Below are experts of layer 7 (counted from 0) of a mixture-of-experts language model. Rows are named gate (a neuron's input weights, with its number), up (a neuron's input weights, with its number), down (a neuron's output weights, with its number) and show model dimensions 64-95. Each number is 128 + 32 x the weight over its row's rms, rounded and kept within 0 to 255. Numbers have three digits each.
Before each expert's rows: "raises" lists some tokens whose logits its average output raises strongly, later layers aside; "comes before" lists some tokens at least twice as common just after its tokens as in all text. This comes from a sample of Wikipedia text that the model never trained on. Tokens count by the router's weight.

# expert 21
raises: "stru", "ject", " this", "que", " the", "duced"
comes before: " the", " ", " a", " his", " this", " an"
gate0:161135072123119066069147180093103158115118133077177037087134140161134089060112134167160156127093
up0:147063130136145109162145192125125165112140082124144100115123138157181079101162118183145120130127
down0:114081168148145108088106083131020104110141123168161147179118116187129167167164125134114108114132
gate1:188092178158098156122142107083123089112162142121140110150131106108113077108162157102163126125117
up1:114158133216195082116046166088101062157099116138087111129189078125100129116126119098111134093103
down1:114180167136144166158106159150169160082119184088136154124036119165163077080109171144138156174077
gate2:084114155125135094123136103148146129136060140140109080146133158139111147099123124104134051106165
up2:127146130122126099172106131164096177113091143059175129187114109118122146152102094104105062094155
down2:102197108147089050099156100138135102129151134151099128166145095169040115141123112129156083176096
gate3:131173150105160094131129120184118109101155116104113066119184114100118113105136092102183073113129
up3:120112162112137130153089086103088169106130112160160118128126138163107135113187142137140164138103
down3:084157143105089157091138118138124164094181119152120112151080146148074111122124086093097131156158
gate4:148152152121089124081122101113145127123108163137170129164079077073085163161099088102156086128122
up4:131147110093090113107126141144123177110059161112122113125100110134132137130146116058158104118094
down4:151171150099109079159122140140090158175061123119116107151066165159147105104148092101132102086091
gate5:143106118100089109090154094180120153120132129094105188094065135179124138116130135114096081127110
up5:132123093110138151152146140149110085087132145056156156103227116068134128042171132098146112126120
down5:140160160158130172115123084078099136108134124130097240201167122150112104124129083136128142100157
gate6:117111132167149161146148116143140144080157112093087191163144069144040141114160199088116113091057
up6:170141144157156112121171133162150127166141086133147084143121152174027082158072087171115144116167
down6:196104099144088092136126139129086086139156161145135125069152205128226099121177122162164189135120
gate7:093099119143137165106162132134140080116187086150196161129153136078167140185154155093145082083167
up7:129114088168049141067126118074096095135149112058118140038104105152059190115099123103151085121162
down7:103117046091180067152188092128112143147160105122113108075136101097175174109174174113139111115157
gate8:173089074114167194168095124100127136176104137100085086147154119110138116130129137110125118110213
up8:179168146139112120089156116124163097104151182152172175163141150072108202088099121096131142139068
down8:073109139158152124109153108077117110097121134160127192146191123178130145092138119084157182099138
gate9:077146161179099177086128057156130086092118131109081162178143122122117173167206110116118145140117
up9:153077124117166120094109058100204136145057144110141181102181136119140145096123115166204163077097
down9:157075154094114100118180100126196119092138150126120182119098131181117132106176173102134143109104
gate10:173126121243104123063173070117119123103180228112088135127093085174103103116143105065178115073139
up10:078157108129087115123090093071090129081124122118128083142145167151077147124115110123073123113082
down10:130158092146180104161130213094118158119104067151099147125166157100168101141080152120089069186101
gate11:109134113140053127124121132137112108112099105147117198155117104127152085107137132190159123138149
up11:090108142137134127129135093082142130126116093076134156102121101174093155131153166104159112183154
down11:175109071162110131058144146164138115115170097091138114118077107093104077136096153179173157162138
gate12:105115107116096121142109057213053119138137143113083132140148154124122204179162127125167155092092
up12:132102073083041096163136077200123100119083152096072098121141088083141096125123125150131134142172
down12:143119101061111105128174112097089184166117135126137100109115096169133137207184131121087126131134
gate13:101107111083174070087125183131171126050135190155060057149115150149130173092211115139176135140111
up13:054116109104135145125103116158171158089109146093167119116090144181140159074139096155097125122164
down13:086127104120089106075124193108141098087132127127150091142106135159067158114132137139099142166110
gate14:055168153097153188134111098121135162170115141148127095215161127117171088149152083157166104135163
up14:110164094167136116110103121089114195100127119088101186164098107127119118121171065102116158184130
down14:120142153167160077194133109098144094094130097196165111088148189127168135158158121134131134092150
gate15:087071144110086160150114138135093152138146101185173070149131106115104095159147127185114108156137
up15:176127112125161151184069213118113067172182124155097097147135127150150121128149154107090101084158
down15:099122112168103200138120082141151151106169070120078155096079141172152150112072162081117126192122
gate16:127055138126204078143099159067140185114226144149129192104136105157194171102126123065111137057156
up16:149074121141122095112142078077099104103127103135142086051140130056156145082180149060101126181168
down16:167163087149089129102106167192182161105119139072159129168103156113106122132102129172121125106166
gate17:119103152106151170131129127124119134085138118084074165113178147107166103172138131152151132138109
up17:131145141161085145133122086089086089133117124190150151157076099113124130057049114133171134170159
down17:120119082116135116091107172160138099136117100178128131139107108119070089153127161120115168136120
gate18:166086123131128138160135118117166082199114141149118105145128108118123079176157104107156100127167
up18:102132156095152079111112082133099193136133154103108156064136198143184214124157197091104166113051
down18:078080100145123114123142150100138103117141131057116208097197111109118168145092140108080142047158
gate19:121132158135100138095184124136152113097112130110087149086129141122191063102118101113079124161102
up19:104119094072107155120071147126119119098111081162120100207114056159132107063105158123137124153132
down19:109108089153155082113172095096101093142137115120158071098156071133141141138078170127142114132127
gate20:109099158167128148126175175145114150071157192107105106111146179119119092128144117115100153093147
up20:139158131133109187120090167149138170086095117108159115163063137163102160139147180148162180063143
down20:186152148168160136120128138128143135129156159077146110141161123153051109116078165151134080134132
gate21:159133152125170187095150137125087070093129112170158138161106131113142101148109045171065183143096
up21:087113118128173156163124144110080057164074157154119167178142159107080064146162109166113099167168
down21:096133112153142069148085150132110108192132154117123119143111067177090147082107186127159154073161
gate22:088116149135129098159143117119084095088184128126148058109128132090105185171140089105140136043132
up22:127133100148094101133140140115134145105131156157131067148126174109132053142121191116148139082174
down22:120146088118087065075065159153115159132157115116130111100105097185086124078123112132098155157081
gate23:160136137118107125187172081124152113133061124145111172141122160118067100163122099126135119140148
up23:156152130092128090165109115090150093142142089123115134123113153099085175133135111151173083124120
down23:115128146128144186221116082175068132153125078130147113052095169064180112144164163128175100145107
gate24:133106102153079068135130133103145149162095120119104206120125081096144083148115097100108149130155
up24:143123096151117131165125138159158115149122112100106187131183140079117034137137104109136142139161
down24:171156131175118152157176102104171086126144127085092127155080119112106101132095146164100138114117
gate25:098130123146195155057162142143115068104119191139118112129107123096119171144131145136089164102104
up25:123097135151124128076124137102131175137083148117162111110158141141150170128041168148075135119138
down25:098184124090178096175148150150147115126127149142126149123059114143175119099155091142104106148114
gate26:150148156118134151165182096122060122105060172126112191064093105117082168108152103148143158136100
up26:134161103123061150059111123116163057166118126116132131112167168152104135155112116146138123180113
down26:116093146125079152105126074147110091147152143121125128097068121100121134126110109146198164155140
gate27:078118155101083159146126133063099076166091068132100089135097101121104111198177159149075174116141
up27:111104118105093055125094198133113134132111117067097109143126120105128157142094123142156147171137
down27:078143179137099062144126156119178109101094168085120129138136112111079153135163088138150100098149
gate28:155119116176129181123179132098209090132106208172076107154102086091175139100152115115121138131081
up28:097115175157101089082142143157107088117096159112108136165135129122248080107126169074110089100125
down28:122172116088134094092146063199098110133165075102084154155122174113165122145087122108109102125174
gate29:187067151140136101072136127165137173110151134212166185159157087114139173150117126120141131170145
up29:153159077165182071134129107196153159135084116118121142108088145135094176162155153099086185130123
down29:130130213151131096105103177117076160055168049089125105121119178132134097156084136135125141115131

# expert 57
raises: "|", "Sc", "In", "Personal"
comes before: "-", "|", " ", "==", "The", "==="
gate0:076180115125085128131185131198183017124116145120130148076114116158201090192120139163188149119166
up0:094119151145188142134116103159123109179052065146139113137164155211109187138124131170158064149201
down0:135096101184121130140104114097104088117155057092123060072105140169129162111153135132166178125168
gate1:160134142115151131101157169171164144090126125104182125077154154069149112118105138120124049097115
up1:132168162170128089132172081171118183144140152142175105057199163119089116114185196123130069080128
down1:131127138138114179108104145148083157109112060118142162114144142072112124037103131135115175135161
gate2:175121133114086116117152101136133102110157132129164112167112147077144107106144145124129067093147
up2:123123140156065124153103162145089086126160176120069124119138122171137159123122152147112092088119
down2:121166122095167158131148116160150087126103109103135101112081087140122167122121149142182149129167
gate3:116165129149099080113128060105152097104104124127157161095096153119113122134120116112133153140168
up3:081084066134136141160059208108088132132162138128135125166102178096121128095147154132088082175087
down3:175110131091118139107098087151121132125126172095134057145177153123109123142155137095164146164149
gate4:124131107088047098125078118116165092120141123164151164192107128101135050116091166109167105099148
up4:126098141084080125110108131099124142091094118184127144200113034081155087151103096118146104068127
down4:046107096154088128175141110158163138078096124181185105132101143152131095044135121155125091166085
gate5:049045095144131193148086163127141104133129114136143118157140090125135178108158100154126146161149
up5:075104055134144117116144148141183135166128147127130133153179149101139188143122121121125156118170
down5:144142096185099104095109121109176163143148196097133146091112100132101068055131102062112146107137
gate6:117150101132118132164116103099145074197093145126139093098165179118093145118186080084160142106110
up6:131092155147120116047138105161117140132180100147141160098102128072199149138153094154126149106150
down6:115107130152123145097166129154101094141122129174142123103144127087092110136137147161086085116083
gate7:102136195110153132091135084112102210174077098120142173121115097079082083081140098129142194102086
up7:185180162126253164110153140142104181135172106126171149130101141093113136115083123131138095074110
down7:154142149129128086124122173137123139094129205090112068117036144169141133102147111094138063133135
gate8:166090091152168197104185108100111093129121115110122097164103106065139114122087138129062126134178
up8:101133131112109087169098139151133085093160097126097075105151123121121155197095138141162095093144
down8:112143149120088124127146153074079121140142100105125184177165154125164131069113071081095139088120
gate9:091139141119162153188083202110085053082159094117150109126154135095132083157126131161126127179150
up9:124051144160135036181137125146170117147128179160095159106098082162113111126166177108165140150141
down9:073062086140155120084134115193145149167093158184114178172124105145129127184146146133080140121160
gate10:137117112103148144090105149142182113136167158084159169110154126131135176092134113114107049077163
up10:127139111087143114124153073137104186153113095116115180172133048153064135182127143094116098099151
down10:089151109087152173121071130145097089129143149114077136145122181146149123134170137133130154150154
gate11:119152124155169141169100121065175180197107144044096142150047091148096095144148126151158105178130
up11:156101062155124137169085153159136161083124130075077121155093113135117110115119140107165102053117
down11:098186109146145108108129185123053112126137092133085062155112163130162131119121143154146114104135
gate12:131156169134111110160143102094103089100152114124137076156082106089193090124043110175085145068137
up12:130152095216111157101098102164085122220121151092155152098123174121111164144160131109144087156138
down12:162104098116201106107176119135134124190129138149153095153047165117135094138137139121195127095101
gate13:126145128162103153119133081074131068130109180116105126088132093114136143134135146109110121092175
up13:134088149083153091098061098128094131117109137126133080127120149073139137116171174120142172128142
down13:083127162103168131079131070124074148139126082064182113130108075104133088099178155172097095128046
gate14:097100166135166107152154140094136160132107138099099175130125200070131156105144140146103134126111
up14:140122109098091093125130087128124079173148140164117181137161156132108128129170107108102115123136
down14:175124079143137112051167108146159101127136183137115166110118084126136122077138095146101084139105
gate15:148162133173106119110087185039145101117141127172133142101136062122148093120086162142102173120125
up15:100130139128152159115178053177123158141119121145141128126131169077084220106088075115135081062145
down15:166144215134147054090170119080110095107125116123135134118065047145160113131154161141106142169157
gate16:165103147169087165072127088109114165166102179176076203089156060112095130094096099088133108110061
up16:090170155109192149160099143151130129143089090121089124099112107125161174159159142118109086149084
down16:138146182157083122078098106159138120074165134102119095103088121191087121156189112120071089098106
gate17:171170076171104099178161126172132129172125098143152116178127052177103126049138138115059099139151
up17:120090145139160155145111133110076114099108135136071115062074111156155080132126122140114165112119
down17:130146169143105111129170069132085117109140082158129149153150138166090143093151153172090143116142
gate18:120123142145084106100097158159181109159148143063167136181174105147059122110187141094100098134150
up18:172172180103133195072110126106099189097211103134120211160105121121143128069099118112130109155073
down18:137143181162110124105137175077149152108117134069170126132135158117176120166099154190095030093130
gate19:132145076127128096122146101159122101129148187194178129145159196117185103157133111125133141023148
up19:119104143164107137090137108174138112149101083073071131077128059145102199143185134115116117208129
down19:110184160139147078146165052134097131156111145184133064142128151119172062129117116107143146098131
gate20:113165156146160106127134139092093156126158085207190135136056132163113073100112148106152145150193
up20:159098123123125125158088097168108144157120088167121036111120130129120135157056124153156135059181
down20:119156073180098110135123120114097131115126108159147132132152083136126143076083166141105153155157
gate21:178107087140094124116055146115148145122108152096143104135123178114111141098169105128083148172072
up21:107164133155162135097151088121117113093160089178105178077109120134185084146075132169178096117232
down21:173117178144154161165128054164147113127172133115152140126145142137185057163099129165147184074102
gate22:106169154079172101111153138082117097104094095127108065069089158132173081168077069159103145131125
up22:118183121097094128165144114144118136171106182084138146131124148180125121156061134170143147068115
down22:118104105195132162094110134130114144128136140157116128164104071156077158138097140141175185136110
gate23:143097171133104142084063126112134176164180090100105081076118149081127143113145105142149146076107
up23:178099125118149056123117155113132107113167094097114096109105151176101084142121127092105087087087
down23:139161196103093102084111129119088163061198189104120115146139100151072161086120161135119128128125
gate24:129110113118132135106157158168158099144159104092165175179140090128164158128140067109149168127137
up24:149140189154136134091097132113105162095095116123106148123118240110125075130130201143141093137129
down24:153112213115119105116109108151067120143156059057052160080180115062171122119112131183175093140166
gate25:147141127109148135187184050150101203110156156084145160115153130097096165103160160114185103070211
up25:158114120184129091123149211172148056121122131163135059155091067089180121157099089139037158169114
down25:095142140096114150125162174114069115171063183056083091144167150146174133129126112123156118128133
gate26:114133156116122114124130107163107068133113108112116095100078073118150120135079114093116211129050
up26:162102118205130113118098127138112108096076089110125120120202115155147102150110124143143141160078
down26:097136162127131151160180136120145130114090172132173091135142155065093149152146112153142103176092
gate27:175106116160139160097112089157149202119109091103178134162145162099104109134157131098124141146084
up27:112083127142115129091175130097143118178127084218117123135184094128128086202136098128117119118209
down27:137126187130092149139114125141170153101180121102103182081080162080125064112147104155088105120150
gate28:183134135112156186050111147113117152066108178177098127195159050091080126088105121119121145154168
up28:095110165121114065185120109167132141186142095077080084101151167190140125158138107091108071090070
down28:122128181142076102138151139095152144108057135131093114082124102162117157102130149080115137230108
gate29:147063083135090173137132168134134148064207053118132152178100178095125145191114197135116124117128
up29:081177170084175117155119090126114101109079174051103091131156172133168182098150063140107110137125
down29:133120241135119098098153140137154150081135061152145085085133146079141087198149190124118150169121

# expert 4
raises: "3", "9", "6", "4", "2", "5"
comes before: "1", "9", "0", "2", "8", "7"
gate0:068080120176191186157103136086076175177122176084101153056173128081142160130140151163130133092147
up0:173147151104083134126146119199190122102087094138172109132075124160096079152081155113099146186125
down0:155094088121148116139114104179186096106118099129145115138070120101125139102072097146117123063097
gate1:106206127126120151192128126118185113153130127064135083173141166125109095124099140132152100098122
up1:086158144157187134161117119186157075125076145088110076152144154178110084072078166084162151121144
down1:175142160138117168061191126162117096138159117164055167111115180167084150104135122151128080163100
gate2:122100139117140081110120111139139145069139173179133109177149133113083145173171166166119126088176
up2:139085130181073060134111087065055176112156154135192146198128147098058114175070142150100114155181
down2:136085139106103110159130076090182119123146131155131197118112125091122067156099093177126145166124
gate3:139085088102069147083104062178083126148142155132128120122142170074119145144097149134105173118162
up3:129171136162172134097119056143126147154136138164163129109110151105141160119180110154069160192127
down3:103057146080116122098140135126142153131152149095077139173142061157132119126100143125165068149117
gate4:130155168147116131100121103086140091177157074166075086109167069176100148157087106098150193168130
up4:120106113200188150090093134102122135072087148115145095151131139160125123103120152140116108135159
down4:120087102153159141038092096125156102172095116174066102166121149145070069120160110131130178144102
gate5:116100132105055113161151111175106152193087149107106188089199142115124173141140089140097103103187
up5:118137151126144085112110161089104130101160161143164096095113126128142071182122149169134180150169
down5:162126134064128150179126179164142144083152073104126076131115112124139136112152148156142139140160
gate6:170127138097108129198123114159115134097109132113153149156187067141136161107145148173102097090158
up6:148151142166103095074169103124134132157159114179159203104116178137104094075130117147116094084106
down6:122172086148176178077115131129070059144165104159074166097155121119157179093164146074137106142107
gate7:125160121138146072044129190151128162114162162127149119108048126108141177123125128083141182087121
up7:115142152164096159111144132147125159136128202137121100100167132184142119079108160137165110114145
down7:089105166131128071076089084130151109139118126135129130124115109098123134182136193121055056118086
gate8:090096176176137112122138093152170146107122163136130133063135147118162064149116098095079136107124
up8:142104176087139115077138120197089158073110154134155116121068136092101125127107133135146164125122
down8:051117103151092088163149133171096160083174154081133076108124138144182106109125129073108105123129
gate9:131149188126077145111210126161081084110206092150137146098096099158128138138125143183175144130105
up9:126090101077087102128059162088122209225172161092091137209149117092098087161110151081105134092134
down9:120183126121163119114137120155116071126103137112186152086089103117155098133108104111130120102087
gate10:156178162091114128164135106129138041136105140145056138091134091144152112109106140137177229116154
up10:148184133114117118111102169126090089153088132117108062131142052122144148150149111095185186149158
down10:143135108085177087178199082166126107096136145117140098081164184117100096169091121157158099170138
gate11:155169118122103184123234105103145079122169084107140152132089192125169138101158078124108093126147
up11:098143105175140141122189080085173079148103086127143108122122136169143134117182117129090067105128
down11:148143128122133052161118139108083121117110125155139070153055107184124158153157151108122126112164
gate12:077085164099099157119136102115122165129087203135129090077161109135139093155145090108111136109104
up12:161152112124140098091095099126150130120135070112067184174124136150137142086128139156134097141178
down12:106131049163086145089160141127160128141101139182121140139172168077185154124125156200185086162101
gate13:069121114109186134060120140112101173153124146092121152114133108140107140145148102121082109144101
up13:112124110082127125171177169182130176148097132090127184068142140130118087146204115148151019172076
down13:112179105146149146140194152168123181144079171135070135137146152122153141134141124100109159121091
gate14:141164127094080100108112109135181137090131130133166149155093099126135089125105122175124151125164
up14:135100130151160199140131191125091108143104113142087171159152151120107163078183138065133112107124
down14:180073181110055129129123142128152067115138111135145052156146133106191142103140081143180157145151
gate15:095071154110069102110180075072170144130128091131087139107152205163098088178184088143152077172139
up15:170163123135146071118103093160094174160119114069096123130096141120143140177059176156144086127114
down15:142155141112115122125155160101149104124153127136162136149111060088128100131115126127134112106144
gate16:156136099138086167124117173116148121078145126133146127094153158078183170155086118128186107064147
up16:152181109197100126109100134128118169139102181122155175143093120156145154203127184096100113085114
down16:109126073141054096150117143177115082117098124133158149063134159101198104069121121119126150149111
gate17:135104173073183096149132123126150106139143132137101139113161103118156087116148141105097049143111
up17:093169152083142090103159176152124102201106101137110076102089103157133148101077144109184052152089
down17:147120117150134069140180135132164145155171100169161091177113141143153126115119096178105139123107
gate18:161141122130140111136125149079137195123135147080157113145054109124148148079159138100141099149140
up18:136157119147167170117131089148143116097046112123131162127147140165119143127157157105128144146110
down18:106113138123119114090117094147196130118110147100117149084121135099135116129150123148163137081125
gate19:165062158132122118120085188083156197160120133183110124128126059023128078106185131132099108122139
up19:130129079173161129087144092147146093112179117076116157122142142219104150154089137145166169101166
down19:166172074071142148106080131165109088138109183159122090143099156147139057127157194165084095117165
gate20:144132087097111123066145141140144079161123173121109108104169198137108143123089068132138117124128
up20:185110157147144122190108091102108159138093110158160128150190090113086132180132156136095151173136
down20:092203161121125146155179115155091122128182144180134151089149141108190145118149146104090071149143
gate21:104126115137131144095109120165156090093157072140184097169126078194097151170083152151129113208237
up21:144135155106132101120087089174076104074134114204137080151159135133082163152169157175082184122152
down21:114098176105153175133153189170144131143096130136136082129080106112085090136102117129126092112131
gate22:156164142090163120173150057126161054110120175097120095092118152094161167054108094129152142138112
up22:144116145119144132159056190154130148120101093153076134181154138096108161189104145146119091117153
down22:105100145121159118099085160156140138132106132112157117106083131149101143168138090138151135158152
gate23:118148098166172142169099103135104098148155078111145039148144118172068073129146165162103147112152
up23:134144111110145133070135147126110107164165165088090087182123087145110144146117184092131102101140
down23:163120138091155095134099107083123087100121156158081104097066158125150151140155209200156078097139
gate24:056132118140194140089092142109154103173127143148091077039112095103138141177166122140159181170121
up24:140105069161104150165103138119072166151073117113118121143179140128178145100071124154074184128144
down24:160095135142091213121159118081182159098057121154132139113141098121126104103128133073140159227139
gate25:154124100118182126060141108179153141103180078116126144195082147129136191138157135025154098178110
up25:110152147172141116182126106084103126055150128129118100088109111112136116105141119236114167118119
down25:174147128135162066088119161093070120099137152115152064094089158110118152091111138146107105078096
gate26:107064141104164116144169146119161054125170100095155097157080142061098170095125077108095167151178
up26:129202117167118086103101052180108171106175154115129136073171134078109153083151142118129071079111
down26:143148139120116115129150147093143158119094133132139074142093173092075073115104144141124125130118
gate27:111111140098162084112170142102179106195104137111140101119143159126159121177145083152090165111135
up27:073155126126136086055141146119159136160146187102118187079155184129170129150088083169122099153160
down27:127126158189114045151116120113077171114033166090093180111130098131144122116126133180155133162111
gate28:158139143065076137135138175148131078103165101214109069119156126074108124158131117169142135120141
up28:171118126110161105106120119208112144139079131111112165152178105132178116183116177114190135124121
down28:122163145133107171126091101189189089142117160099155164159113122168097075181090166123126141158121
gate29:126137126180057168112180125156110072132104194088116110097116166159108172131142061147131154143148
up29:147123118063125146194157177110166158046154099135074135140096123105120139158090132098101136091111
down29:103178178146129151110086170024162108153148094140131100121147124125126160119185109132197139106160

# expert 49
raises: "s", "ed", "ing", "eh", "ming", "t"
comes before: "s", "ed", "ing", "er", "es", "ers"
gate0:198137161182083119107142148185119009022143168158083095172180154139081125144172186061116113109186
up0:114108103132109130031136115112121133083136118151096098146092148101189095080172133159165097109186
down0:106148114074189163121095113144114120109144140096102129125095091179114176120097184152150150102150
gate1:112144164128080158165057108164127129090112156122146096037074127143121146112109149112115190012078
up1:123151121076091056148098175148116095086098124079149112088118089159141097137107039135114140134148
down1:159106127184144128176125143157111097094080097107111148116093137088069145116139143107113139159035
gate2:083100092050097137189074171109078192103116118167146118115119170135145053177161158124167086114135
up2:178119119121221095071135134120107076075136156080145153105153068110113127186170078162149104130111
down2:162095160123218147102122101134148161171174104160139168165160114127116089091131104116191121127104
gate3:149125082148170075077135088139162172188137138079077110165098131143150082122092155146115073170120
up3:157115119159180183252126106182067115183099150151169125128149115127082132130058175072156099082160
down3:122117155150150213062155116066109164188103183131164090138107161140131114150078109153131148204148
gate4:139126156160164151118106105147103088138117076061105163152193106146114091112069093118091140162176
up4:161210114165166136113130127141072150149124143134124190119104166157188136128130124132154161164159
down4:062159140159135101101146141094160120119150116089108161106192139129103124111064124070095130128075
gate5:138058176100116160090151095124147115064160160098069083131107105146093111136119193100131099061177
up5:128149145177074210134143187113097096129159076069149148160171109131131120156143074108151146156120
down5:160123162123132132142156130112142077073130123157159142078081151083131142114081134094134096143153
gate6:168138106151132142085084111144092111150218134136106111182180141115170142149107124138126125114108
up6:107145122169110120109107186067135112145170132105121114147111131141144169122165163140066183176151
down6:117115118120154153138118181113147124120154144117121204094127104119083138184123165173117129075141
gate7:134131115165145170086140120199118195145071140131130141156119174146132125172105097114147102145120
up7:173089073135138139077155147105156131161093099148117142176101136106119147175134112146142174112095
down7:129116152127126089159142231128095127106100111128151138102095144143154116116092157112121128072146
gate8:193132158149195144081161131145117128145161161179129111132148114177157101211160116111152124145108
up8:118132136140132179149093089137140153104142102067142101121101171099095091090092110152053082125170
down8:164099130144094158143183130129214165093116143138169144097064107146123101083116110108093110131082
gate9:176106143107121114130200065144145158070121119165127112119158111140076139122129089132071103167107
up9:102153127144162131131010109066070137178204129136144103163113096141148085132188189100128120099139
down9:137159106087117172129136109112155163100152065141120143153119134143125132132172084144092202142110
gate10:099090120169159086143165103135197079132061126155180205108152116114119157152120074120142140115162
up10:107130122099138128100125169143139106147094183118092082064105145148137122142165127130112099096156
down10:161107138123162093119119127163176170110113052108121067160111144138130107143138194114149131088117
gate11:154148157178173080176089095180163156156161095102155169094167109120160120136111190143100118057213
up11:133110103154150135166056151100122113135152105146063113184105184173076129160064146080135122143064
down11:100116206101000114134099080133093199105112109141162095144193146130139127122132116158071145126146
gate12:111115141173045135168192146165159133070166084142093174153169120110164141098099119187105053131103
up12:098094124129116132110103077121155126159151100098129097091111165099168157122113197151142127154085
down12:099116133164093045223125126185160071098170170142085142142086150094155064189142087133101102120072
gate13:160127152120132154093072146078152172136107085023134122170150122155180095188101200068095143177124
up13:173099085102109154140123103205144129172155107135189078095129099168122101142143087134151152113119
down13:152083110117125144133188183083159154120151139173151105073157134136109143132126137150141206199150
gate14:110087123156170131115131061133156118134113145124113114132140133119113134067128042114086146166033
up14:124175147131092117113100190109115137157164114111129121139165133149083149159127236125116140099181
down14:145171111098125173123178161130167129148140111119161084148125101102088160164122119134094132117062
gate15:093096126167144165078093113124157134065165040119110085160164158057101070226138129109135118140138
up15:169133163098112137104204153125161145080133114103122109134091152148112116142090119130136138075114
down15:089155156118128138163165160144131083128075116148122091121108118184137124175183152100069093196138
gate16:129126145213149156192113116102159100129115153126123123124093166127130108135113149085076071101110
up16:113122123079103128130107139113119154100167182097150059131196091169150121180093076113173127160126
down16:155085137142133114135152139166143188093109109194134111155111149143117083134111115193108170135086
gate17:104155113109129157122137145131106098046093160141123172162115126161094154153154081155200167173107
up17:123093112202133139153044132147095163202119087140127101099139129126146143108070126112038120152142
down17:079090136107075188149139078054083095112088189150158095165121197100115137108165151219107155180174
gate18:140124128131135135150143107086174142150169116071085167124122166123165145113110140106155179095130
up18:110098144152086143160164106130108182180080098105121160107180110115157150145056074092146168144155
down18:147142089127134110130102161106191127113133116166114073127091106117163118129120133110090085096176
gate19:115163123160118175203104171150120057159178057139126126126119156127109127080117213120158062136097
up19:151159118106124159125125151119088146145155077127118128113135059113050130157160096152121222153181
down19:090149161076180160127146106199090114082171182072112088082129174174086131071155098091162132170078
gate20:133128113120157147105084099163158176125055097079101178132122135151120165119094191147135105104104
up20:201122157187149201091125081160128128130145175160102173144112165174105091170052146158163122101121
down20:179096156117161124099215178141190149115113153088109082087112158135136118110171147181097137203138
gate21:152143124120152071057131126103164149115121115125178143155161185197143114096096134128155110110176
up21:162176143117118141160120184151105165110208146090193160131154154144131170153142119097102125106128
down21:188115136155056105106112106135063122149144141168110109174159100151146067152149089159138157175167
gate22:115049108098180081100147095047135088056116145131120072116094101173151127148150128116117116119124
up22:109048152099137114135092141092135126080117132117105093100140114166088125167178134126123110151168
down22:093138154093154100133124131080123153149123097124142123124135145125102094141117108123086109116158
gate23:152156129135155109081166090161107102160168115159193115124072075172154146084121188141123107083092
up23:179094148088104119049170124132152107177095110160176115095085088236143133125139133102110111162101
down23:095140133139107152182163146098125152115080088134097203150092142103088147149156100111099162114140
gate24:171127116132129087126145131147166109140136107144084112150084123107080141182137084147090122105147
up24:165114117114039070121121058144063124108096164136162152066121134058118168145054156115117134145160
down24:111120108163149119120148064148120126131098162128153166118158171147124161183098072124091139144174
gate25:165084153158147130108151086170110156163145161060094133109119142149153109168169152102117110101123
up25:157135151053164162170126132112142175118096157117123139130129155132188136059100171141124129102122
down25:060111111095164180139063092109143141109159101197148175143132081120143187118101105123122161108120
gate26:149122142171110119138135126147110130142145106157136088146117119147175125117073167134098097085091
up26:113109123161175065157093163151116159149121099127130074153126119137104102147073190104183154128148
down26:100146102151162079154096148117127175129161118168071079140154182096103083059091166176153142139090
gate27:085101090150146076176144127117154143161108155174120140164119169138111094106127128100117070116108
up27:078117147171153143105154136100138096151062108126157114148122175124146103104106130138178080131118
down27:125117133161132166109084130154088092075166161122132111141115186103156086152182129110111113166124
gate28:035103171163140124059109142161117100133137138193075086107104173130122078147123189114185168213115
up28:105090159095175103155135077092074126066157141152178134082109130100132210140075182158099061136092
down28:079132110142146100151142115129162096132125135134107167127130160102153139086116159088145108115034
gate29:124090140086172159093085165070093126132176132163154082175144064185136159133144147088105129103134
up29:089128169114085122115109122074148152095162099137134139131183139035150136156106120126105158151143
down29:111124140100157092210156119083152108181089178146161114108100170127138168132159139165096125123143